{"n_layer": 13, "d_model": 192, "router_score": "softmax", "vocab_size": 9533, "norm_eps": 1e-06, "beta1": 0.95, "train_tokens": 271700000, "steps": 7536, "dataset": "wikipedia_en"}
Below are experts of layer 4 (counted from 0) of a mixture-of-experts language model. Rows are named up (a neuron's input weights, with its number) and show model dimensions 0-191. Each number is 128 + 24 x the weight over its row's rms, rounded and kept within 0 to 255. Numbers have three digits each.
Before each expert's rows: a language model's description of what the expert responds to; "gets" lists some tokens that make up at least twice as much of what it gets as of all text. This comes from a sample of Wikipedia text that the model never trained on. Tokens count by the router's weight.

# expert 3
It responds to: Field names and line breaks in list-style infoboxes and taxonomy boxes, such as Genre, Genus, Clade, Coordinates, Interactive map.
gets: "\n", "-", " The", ":", "The", " information"
up0:080158141140121155148137136130137135119126097131140111129107098109100137131129103132167156107123126150141102093166119063150120097115108126099157126121178097128111124152113129134178131138151150107147095113182114123117129176108106136181122175147099147145132153104114126134161126127121117148164113164117126171097163148109087101145133137092135115124134136056143129098113113103123143148114128143146146165124094130095123146127081094120124111152113175152122156168170144139126088100144142152091155075123096175104136131135136127144135119156133118054124160137089117130130131134122132113
up1:155164084147135150151096158106155118151116123132112094107103149109135103120142155157125162144115122120122155132148136136136120131147114149142151172145161134159134110144139128116180109190100114098140130105134127150135093113095137150126157097115121134134136183162106147083168137155125109115085134119126119121131103155112121180144104171093119108115150149170142107161142092112103121130167154164106109121144136159148107124136110129153124133168076152156113119168098133133204115174112087119139129119181119123091120123155149148156117114108148135135141163185124112149148100133104112100
up2:116104177123190130125126094133101135113160157127126121140133130127154117118161125133125087139142130138096141120140122101134159135140104121124131111128129101137129139123127134111103146124132133139082156115165145108086110159074130148102096151095096097115114108135137125124118113137124137135092101114100160127122085156117135131163126120139117113131163132112117087149136169141123086143132171087108129130181162125137149116150067162139118134112090088202181168106195122136105126136133099113165111112153109104134108068155126149137135084102106143085117162102107161154140156141146126110

# expert 17
It responds to: Infinitive or range "to", modals like would and could, and clause links such as that, which, who, before, until.
gets: " to", " that", " with", " which", " who", " would"
up0:124094114077083094138123128166143160116121115108100129117110113113135114124152109119106126159119156171134107098106129112111157118155128146150137129093168176082153147130127099160109125129124140122137126135127125116141117128123143115171180126145160115112155112148172149123170136149170138127057123094130148123110125117094167078167174146099138116142162124111124129160132157123155144130124126162112162157097116148123128139099109075144144091157088140189120088140108128134157086122129133143123130126166122148109142110174158128137090131119185102102160107110109102140104139129096126157
up1:112147111181132136096126136112115136113135184147121142107186154148136122166099127156129114146105110132117134117123179127151144125120132165139079153109137155088171142142075092156117158117075107118108094108150142153124116086104115169108171147107136156111128133124178138123137118116110090113129120141140127123100121127134164137163113141216156168120090120107151156136101114118105164098158128149206144114151109143112132126144151118111136145131104125114095142123141139121135103128116161105113143119109115144140160166115126130162119108134125129101119163114149110104109140159113191122
up2:146111136196162175113136140144110149114116114128116110155153098121148153130162127117114142149084111094057096146118120129137150119165118137116162096170101141092118127130091173128110098150168071133131095122141113147124085107103177121133097116110123119130151159129101158127126124076099099121154104111128124126093144129140142158103158139151125136106129136158134106133121112124109134077145088157140140133125103151154176092160154152167156116102159097141091144127120134121108100130132153105145064149126127115146126135148113135119106153173106128159133093141112130110123159128102088095

# expert 19
It responds to: Line breaks in lists, headings and taxonomy infoboxes, plus word starts after a space, such as opening quotes, t-, ex-, pre-.
gets: "\n", " \"", " t", " (", " ex", " Ex"
up4:085150162111096141115085134103114137147122107113116128159117139158114123133130137175178162130093158119115117130153119166124172099109072194123101131119152126125127158145154111128161139150124111103116157096125131120162168126100179106162113117105104157111078104138077175088114171139123113139134092139131148115147129136164106119120126139157137144107148095147147162096105126128085148147147115102112130117156139121123118083128134126150092106125140129157145107119150090138130090080123114113146117129112137156114123145133118117135133085086080126077177148147140119144113124117146176157
up5:172085131110146123157091145155142135121127115090138172146129124121131107130144100134109169174153141129134140182129143155097115147128138147135099162158139146131136107148091152102106129109164146129122160149135167146150108126092124128097119159162130122150146154110186126139099135133097169124156105161083119129143161113144125109148137123078170170152097097112126130159157083102133146123108103136139097117148108096142172126103131138077092113107148111112145139123142138153157109169147088137094117085137119098160135142113166100117136153084147122157154118117141071100089137126141106127
up6:141123153106122093122101144121109113122131139153119140148142140109165139151150124145136109140112110147123092110152157108110126134135126118128087141135133125101159100123122147129145141113203116149159105105170137075134159126108096143159088133164153131151156104113131133131121128139089115178124152138075161113141101154122147163140168103116167154146142138087125104180079166143111111108162149109139111136115112114120138102131146097135188125130095157172134151143128115139111148131178105144107150101086111157159103107121134143142152130153045126122135140154146145138150082162151095110

# expert 30
It responds to: Opening fragments of lowercase words, often after hyphens in compounds, such as medium-s-ized, red-s-ided, gr, str, qu.
gets: "s", " s", "S", "m", "ers", "c"
up0:152152124133119119122114132130105129151132167139161127165107115159123120126128145119121170091119112156130081167060130157099124152099098146114127150146111156154127110123130144123109141096100145114130106135132151132129135128154114130137132100168114118121074115134098107113085102111138137117152149089079172122117146090135140159129101118137107123187133172129145129121129109115123164097141106147117112092139121087090109086134127140156178139132103147152119098121188155106128119151158088114059128103103152095137101108108080142141087169149163148125121147106118149181093129139110130112
up1:098142091142121127135119074134133139109127107092132123130155147150152114134094123158178168078158131137179150128145140163092159111118136117103108101134126098151104117171104100149130164137111111131117114125123148081095132121136073130129124130076145150141120117130118141145155156131085113143052124144166109150134155138118109118116154155119067126134094133051139141094083138120149132097135152120131142099076107101135163120148146152164163122098152119158115116100123120126130101128135125140096168102088122151188105091121135129104108133133125142134121117135138138155113128122107140153
up2:118134110141142089101112143133122108083138124125145065135138054179169139167154148166146076100102118139122158084090123122133141174137100154112157123106103137139140115106137116147125125142141115128157124132138149140117149194109108109156102083147155137129093134106125149134151088133131120152118094121157156108119112120109090098155168119150110135085099117111142130140086128130145144114113156120130169140148124164124139105122143105137141178118152101158152180129109116121129107123164122138140135100117149138143091096139148142095113120114122136144088107097099118138151192117100083103

# expert 29
It responds to: Short consonant pieces inside words, mostly t, also l, n, st, as in undertaken, interpretation, storey, diluted.
gets: "t", "l", "er", "n", "p", "d"
up4:124143078111131141129090119080180100169140139140097115104110159129135133139142168124096105116201107166074115087183102127125120117142119147102136135126104086096147127146139132147119145114127137098114161133131123125144163094139118165151104093140163078122176177143132100120114095159093100175086134089149129154124133126124166151112141138119176107090155160096127124146110159135168120110124120101135150121135094127121124120127095121126109125117135110132104107111117123135135149132093121125115163142132120179164142098120153120118099089172111158105096117128121104119156093118148142118
up5:095118078073119143125129138087126140123139127145107136139110170139077125140134112146136122160130154158107096120102116123163142190116178163101142138094116144159139137105103150161134120131133138127104122125118094086159094143137136112157136095156144162173111151135146152118122143102127114153123121122146165091100141139122130133098116152166150134160158161151134147173148144141115151151147167121098116104115151108112154119152136086126136117075138134129130156149144136149122132138099096177096133098134102105129144155160174126114139171129139134196140108105080152151121150178101145168
up6:137126169149086146174130142102133150146151106152107157149193152113149091087132109125163108153137113106100170109165095124122194128145133131131183112171126134134151126101120117153143144110117094156130143124125141127103125120144187158127142140096152123137105147083110119125133151143105116131124108113106150114131130123118133120094122150106133106172129116167101138118141149094129147170123177089101145170109113125118138119187116090093114125117115133112106097139144141151172114160084138091111136171129126174116134137105108097102120138150156186111137092144158103144122153133146103139

# expert 24
It responds to: Single capital letters beginning proper names or foreign place names that get split, such as B-avarian, S-odom, C-oyoacán, Divizia B.
gets: " B", " P", " M", " S", " C", " K"
up0:143133120125079158160153110112113130111143154137138117116126105163146157110151122092155115124157113120144118137085088081142133122120112114165197135098116162127107138143156149143070110126113098106136116136105140124195137127138133175124110111154111125098129125132138151114184134158175088144116126139122081101152116186147114140085083144066146127103131111132159119144128126133134166113156129130150133145109111157084119134117139118136126137090169080126135127127172100152099131145184146114160154085135105092117150148108134137136139140110118134143143129147098144115111116087117087150
up1:113156139141139130155149142124122121136132147137135141094183157064138110107128138086093150106121116151133140157109092103093118155120159106135121134129146139162129098132120135113115147109145189109099116123126119150116110107107113116137082084091119107133116117106109140166121125150114145136119106087086116114159093148113124131160113128138165157164149095141127167124134124134133115126144162166160100121136110082107126146146145134171101158122112093090179119096142172118097081151156086141115150080099102150150115131093121100122144103085154143104176155106104120101138158085141106154
up2:141141131127163140134129138115164112118122109118144120104185127145101130105158131147110146106068137135114165103133104134146134152095146143097131105129104130134102139126128123130183106089154106137142107150123128158119089134110122095147143109139121169130119093133160104135149128134158137110051163101166089085141147098085123132103124070114157061134147126180114128094122140144100127125150142084140134115102126126114134118144141122132113086098174104147156143123129102142149095182134135130150120082160175114127157156150142122128144106103081140112167114104098127163128110090126128110

# expert 10
It responds to: The word "of" in titles, places and phrases, such as Duke of Gloucester and coast of, plus English first names like John, George.
gets: " of", " John", " de", " George", " William", " James"
up1:078113142126118090132110123112109106093156122136102171134122107157086140136139140142118130143132181127154083076127112113116115133129126143107143140141164158133125122120110138136137124123110158098125142180151152134122198100117123121152181104096156162107141109112105165100162148126128141139080151097095156104113095127108108143139143133130085139122126103142126124190142129107145121142152172085137099143145157141141108121139101092143091122107107161127123099133100152178171115105124149101141055131146101127137093175143130111126167119146134113102160154129158148127095152154132154136
up2:118120133117104145117124145101098130130108122084154109123101099143137129163114149154118103103141094095168129088142161133086117122101186162126123139101148115113093093133106162157105109125133081112121140123131145104110130146147115103140137149123111148122128195125148142149117092137129177115174096170120123120156129105118139122137141137115140150118086090177120152139136085120113132130158123164160144092114130119145162186142109188106156131145102139075143142109123163145093130127138166130128101125158135151129127129134137146122105149163142103127106141048121125068106100146108154116
up3:132147100127178115088141119140090136128137126091113064107099146147118094158113155133139153152114154152161155090102130110101170153099117112115128152097122141130137174104110096119085102176113129125133162154131074137123103114130112151115123127105093144098111136131108113145143142088163122141134090098140154104124094152118158170084124132153113131169121134163135138097102105146106193174080138119159131135110121140105156124134140098122129119125115190081137151103139162126140108130145106121106123090122149100162129126090153148149110105092117117166125127141120118132080118098114112127

# expert 31
It responds to: Full stops and closing punctuation ending sentences, such as . and ". and )., plus paragraph breaks and heading markers like ===.
gets: ".", "\n", ").", "\".", "|", ".\""
up4:147110137111169103110095156224111131153165130122120127112122112127113128136126102088163112120138149126139152124132113146143139163077144140120079138119116121135120117085131142092140111119109144097120111090074116115131108174091132134117111126140146137144109163135167167117143092145117132049167077138130129133110151128129153090111150143129145136093108085131130122115115140104155118112080104130130149133168145147153106105082083184095129146173155127075133107093127136143140117141115116117133125113170142148134113114125143136116111126144113126107137145169121157138108124122081161145
up5:100148151139125123157109137155146191159140127147129097141152117054140113200130165132134129091086179166141134114103130139125113147105141115157173145150185149089134107122098100133143107138147124094144140143094099143136147128106169094103115160150083124112075111115147116097148136127122113155182118090162145114162148102147120134102141146138117163133109135147120128104114091134138132134082154088132157165136127134114149154119087142150114138134116146114154095129157093141110130160178120130149099122115108143100124126131166132137115129144096114141135162103108119142096133124113175131
up6:156158114159135110121143124085092137147133102111171094128182117132142091111128094112120147109140166101093154175124090124081129167163140142104149120161126122121123093082116103122106154156104140134105095149134149142104103140130142104105153097120083152095148122093156165147143122108162109097101157138091109064111095160129097108131122131123163167106138096173127126094119141100137158149126147131117098132137108155122123121083123131122150129117122136126131147141122098141116158180154150105158139122157150166107116126120086096133160148115142153165099144106109140150097152086145147118

# expert 25
It responds to: Short vowel or i-type pieces ending or inside words, often foreign, such as Sem-i, Hind-i, reg-g-ae, banc-o, Tyum-en.
gets: "i", "in", "g", "o", "a", "an"
up0:127130098106152151164135162114182158131135110101134088187117155133157129090132059167135136137180119118105118126143148142126144164135166111119117128096085091150129143157133089164120166117140116107134118142150181151154123177112102142112132100131100128135124153152129149158138120149147115141164135134153141122118140133145148139143154114124162085168101147163138129114130140128108129087124123125113142116121157143155135126168127134155103124129113135136116063154107119128124129158121091183095131075143109147110140123130139140140144159124126126139179113067106123153173143176167112165
up1:112092126099147109141107155135142144145198121160090136120103177115124099119152142126070110103134140112147115151130116157102122113155150135128108118114120109135118132149113139128125162170115127135161127125102142141123141114096145144134149172099152153117143103170134132119145173115156125134121138105163131102091122124121145134118140133124153126106133089109134114134179098142156109133124098133112102096079099098118130049123133159157152108111168155145153132116164178100082151110162149141163116144139103106145154146107169133144084136131129090133090143131083081096141111071116134094
up2:152128095118128129116082138124164169116131134068133138152104138118132136112109156109085107183118095128111141097131186143123161134124132106122141128103113141181114160153119143132111090110150100128119136128074073152148118079110129155093129139162115145120109132134128140144120137133128132151103117151120157115134158153094133136133114095118147128131159153127066095138115075070155171073126164159089111147126140150138100132127127139128149126165092090122138151144192115123147130111129135147129142124154160154149131111098115133124083109142132137170102158113154167103162158137118113140

# expert 27
It responds to: Single digits inside scores, percentages, dates and coordinates in tables and results, such as 8–0, 20.4%, 1/9th.
gets: "0", "1", "2", "3", "4", "6"
up1:130108154112101139112093141090116126130138125163123142130148131164116130129107117114138163146162129110158102152158092174105114111145116137102150125117116131068107129107144134161179124090102106132151105117157142112101181158145164117164159141162110157125106133112148141139121134141106139131136129144152145133115091112141161133136163102146077131124147134082143145118075151131151159118104118104141206123168158148132137132129132131137146182124119109165185112163126090156089099125157113132145090108118107137106105143153125102132131093119126134115162112149139188086156101108156123096
up2:090100157118128102093107154150116145110153130120133144082123143142089128150139174089123123098125099140119083120143121150095129117143082117125126167135133112113097111123121152118118121156132123164110155132117143136126125148120187126151150144120131156113148126067112179124114117157146180120085158124106130117087160137148150084119121089127148145130146145105095144111133167109091174154085121149125123155115160140162187119084090093112105136142099137176112106129127110155145111099123108127161135131094109119126173126116096126156134095116124125138088089130097080129108116082127106106
up3:140089124135106165160123114136130145104128131092104173113099167152121112103137135175120096120117193136116138153142125109097112147104098089074104131111151113141137116111118153102158131118125131161119147112096129127134146130112128077138129130162125108101148137141093097164067142131161137137069129147140143165146107147145144128181102149082115093139127108139128080106156087124163136114124159113180143132124121094095118115137114057162130130147135128117103093149190127126113095135118103127121127110154122143087099112083146140143132161108134140143128096113130097151140139141128098142

# expert 14
It responds to: Prepositions introducing place, time or field, mostly in, also at, on, during, as in "expert in Greek" and "buried in".
gets: " in", " at", " on", " from", " In", " the"
up4:126090136149160129133122170154113129119135119098185142103120118096164086131163139155129143136101151156152108089149128117121145136140132143183169123165123135148136160136111104119155125169099125153122164131106099138146175069107126136120125100131114127132152103132134136093127124117123114135146114144101088155083142153107146114104105153162105112124133156165108116158092100116137122130134109143106132136157118173161134119120146165189132088126137110133120149183092113160146126156152089133148175119143139112074117158117127184129156104111123127129159128125104142116157071184120107133
up5:144159121136155168112123130097064117119138117131116112137128121134138146108111153110148132116125173158127171124148139137155127140135146152095122106130149152099085152091179113115146198097135121128107129112122129201132141111140097080170117148116120150105112130121101155147130103136145147151114155122131132162116122110101131141148094090147054119127142145114098154111180165117139125144102123060097171118131163134118100132114128140148142137138106114086131133134115121156122147098136142126148136113157104105113111092167100125125149125167150074155150126152122131117127149147198126158
up6:092133148159103152128118145114133120145142171129145111159123163127133117149134121104110123106105123108138116141149114079120112127112132140143098198125123077085102123166125092117138127092074110118162130115121152101140149130128139084119126135119121117070127171158120116127119104157127154114134152128107123138162122143096171111138125098138130166099114113137111114130119071108102113140134157158138184158142164145111138140115129166081169086131111128142105153133158103097167096144176150115148175138146117116087180085125111087114116120135087160112110163144130141124130148143090155142

# expert 8
It responds to: Verb particles and sports-result words after was or were, such as picked up, ends up, pay back, won, left, goal.
gets: " up", "ed", " was", " out", " for", " back"
up0:135111122106117100107136116140119135160147143175082109145112108105142142201121128108138134145114087141134149121121126121114138090122131139155132099055093118086138132130117133100147123151171114090119128134122118169116125148076099118120131094161116143138100094145118133147145134167157169148148136073136146066158133080149130130122095133147135112167137168104119144102125146166095092147150115109094112147130135175118142102121114130177141176155122114147141119101136113113146149117117158100099137129138079105084099160132110141107117123171164116125120103109122157144088132140142131164
up1:115161119102124139124129137129150123164117159135150102135089164104130131105106146098176170142140129106085123116139169095164139127135163167134089129124156115144128133177136108111112130146128138149157145138120131117134158125126103167106127079153098174127110114161106118100108153125152088132127147135079138155120118099099146113138158124122153137113137124117114150144163151133086163122122097099130155105154096155177120132070177181147167132150127110076152131128147156119125130131172135114116174182146121152107158111096126119162143138140143128103137184171131143130103162123154149147
up2:125074100072109108134123111095152120129089152173149131138075159142107139166140154138154103111111160174139133142146124110115096114102089129115106143149175104103145100133095161147121149124104140107099154124108130114131126123128126139132149085100125125148091132107115045088057132096143135116139130139153136123154101118160136116089126096086142137095133133141132154127127104147150119092151165124125108109102114075082116090145121169087142110095129117126124132112147123145153165107139171131135133125159111092161096116077081130131104130141124120087128128114122145122143121123127128127

# expert 6
It responds to: Nouns and words inside set prepositional phrases after in, to or for, such as in addition, in order, for example, to this day.
gets: " part", " the", " addition", " be", " end", " form"
up4:114104090147123171123114168117131126108124141137137136142087160125141121137122117145122129132117128139159126098130127176143109124131111101178087130129130146147159130138113158092116142099085167091137154136125114115116140151095111147091065163152119124119103139129081141142145157132146100141137110107079116112139165127122167072157143090128076125137128157141148171155107158127093121131144111154113128108105158103162104112098115133097128094108109158112167139096118088130111115116138115121180096123145140140160107110139168160138083098139127110150163116167109094180078159150130111152
up5:120138164128159110136104101172105122147143173129113144164118128110163113188138147160134125076144083109091129132126130136143155102194171098142126134105134087117116109122127095123133139111123168170167089088177145126122152103164084128137111113116131139171134107107128097163165134158122110169129100156115118134159111116127155127136070140131130092173140070120117106135119128138109138130158145127093125141147137129114127178143122116116082152107130106140122123116115123121130111175162093120145159102187107168119141114129119160141139113136134145121117137162102125143156153136127099096
up6:159124201123143134127134102165127151145130151193127125139070128108118145118117113120153155109131127175135132140132145125130154109090099100114096116124152140112137090146151150122148123133119133185114131137164143133141080170145098100099159111148099106150120099140112121138132088154112118165136098177106142127103120124157112119108113165133097139112129125161154124130119183137138094113149136106121154156184103166095101148087101085141146126166092116154188113143155115155145108148179112135099149133118138127084151129129133138162116133088176107130149115115108126137114141097132111134

# expert 9
It responds to: Census and quantity words such as population, number, list, age, plus percent signs, commas and is/were in demographic or chart text.
gets: "%", ",", " is", ")", " number", " were"
up4:150129138143121126149139114130105119168083111110123113139128110115060126139060133146147155152112139129131137154158082130100083130173124144143131085140139114097105113133162082097130136170122145139139132115139103140147109133119125090111169124138109119118146169139169134105128118093068119130144106118139148162138137175089126114097085150148137161181129138088105094124145127094109174137085123091140120148130094113135130139135104150111114164121110096143131147133148158120090147132095155069162197120118150120104109126110125132133101136083146137137141162143091135128117116146144144150
up5:108130098138145122162101131147085123169131139139153145105108108138138140117127142145123144145124141152156096157139142121159101174148144126107130108150152171134054155143153156175132152108107080156162096151166111121086102079132144145125164151133129137163152133128106114085147125130138104185099118121140114137096086159121138144118142152143127145094097129127139159099151136116169130133134168120133144130154160082111172100141088148118097157131130161154163139145131143081106092149139084123115160113113100140154090153125101125150163133113097138090123127128116127125138165173097120122
up6:111107173121124136119141111095116108124134103134117142134135100145104127147150153131149135129157142132079118106104155137144125132129136153129086145178115117070107103200128116110135120109178159110117171150109141132095153106110169133122139129145105134119137153129147142184112118129128068112111130142157090103110117117119102136114096114161087127117160101114142144135102171154142163137102153082151107139127103123106117093108110139101114149111115167120130105133152128207112131102130123118190148112157173128088082144108149161138156129130115162109139123115140120150122117175105163168

# expert 20
It responds to: Quotation marks around song titles, spelled-out counts like one, two, three, "Side one" in track listings, and "may refer to".
gets: "\"", " one", " a", " two", " three", " –"
up1:198135127093075071114108148121136102146116128157103121137117150128158148126120154136127128133093122115133088117146164139112142140128112115158134145169116143139108128146139147093095117145152165161148145078115145084145142105132131127112132146161116130106107156061118134099141145104158120177094161122137135109118140131110138097123154133105125199124177113096154132127124130142144109125090171118135122126097140154116105108122160100129151122120126138132093136138099106157108113128139078171123172127117089148120127137070079154114118095142162113135130091172137119145080133093118150123
up2:148181136071126128114116140119144140174138137139113120154134168088139166138147164121183127136119091120087130110118134127157148129123090165125118131132118155120116134135145164120146104145170111124118112124159118141137118176159133186118124141123123114120103141126089157121127125064110109149116056156126159133100087153141092162114128103122127130106129143107121178137129151134135123147172135116128127145143156135135120136126128118148092122126126076143098139079135098109085127143086139165110085186141101147089141115078113110148158177157126132130094149148107162127119113112117132091
up3:146137154142128107110104100162156120166136131150117113131125125108123103134156134135116109133132138121117117153122176115110098168118113115137112177129113106111152141117107149099163113112094086106086146144163130101113101125144142140163114131081141093126108112163178104160155126133105144106125128190123139144136105135135092160152108155151132088097117094116121175142129160152079134117126141142115139145128145163155128131109113173171120086147122143126133154129138112158102123134118130146130141118113131123128167183113102176167140093191162096115139115120134075186118072119092128097

# expert 26
It responds to: Word-internal pieces such as sh, h, ath, ary and ch, as in workshops, Manhattan, glossary, ranch, Underneath.
gets: "h", "ary", "ath", "sh", "ch", "ah"
up0:143120147083134122143110140132166158150085133163140099139125094141118146086170166121107071105143154127113143095146142116128130123103113121126119104180084096080091144122102131137140136080107144164183142115145154097132130151130169082165151145117148135115137123147130163114135117112130145078125095130145104160144104152149132121154136081100156127114148108090151111136126165137135134096135144207105127129133121099105167155153096140140149154126104133120135093128094129097103109108136164162156171134093125115103146121143144159153122145132156119148117165120100103107131157126130130090
up1:130094099101162142139150106157129106126113131108121134122115172097144116125115135117111169128128163134179116107111100154143141098112149121114085109125149144144137138118159124146169117114074118182160157149119131117091143118096169144128144134130121146125162133153158090117103119147128060142110124141119096112109202104096142106156138132128151122130108144156127119126147139139114114136119107108139143157146112129137099160142145137154105138120112118138110143128108097140144143138171117154122143130123189136170104064094111125089122103144095151130099128125120200214133100138112156100
up2:148133126131160096143116126104137105117184129104147132152136158157095144093161127147104121135118116131175153184109156154115133133123119123128089129173101095129096130158095149090124101126154140139113136169127142103132082119121135118149166129126111129119154065105151174117142139117144132119124147156137144124185121080138106076160118148153082126124113114126111147120115117088093102124121117136134109167161118129102140140122137103120104120110147143134109101109064091188123102147124143128144114059174106139149159133134142142090148167138113159112111118142098113093161157112136110108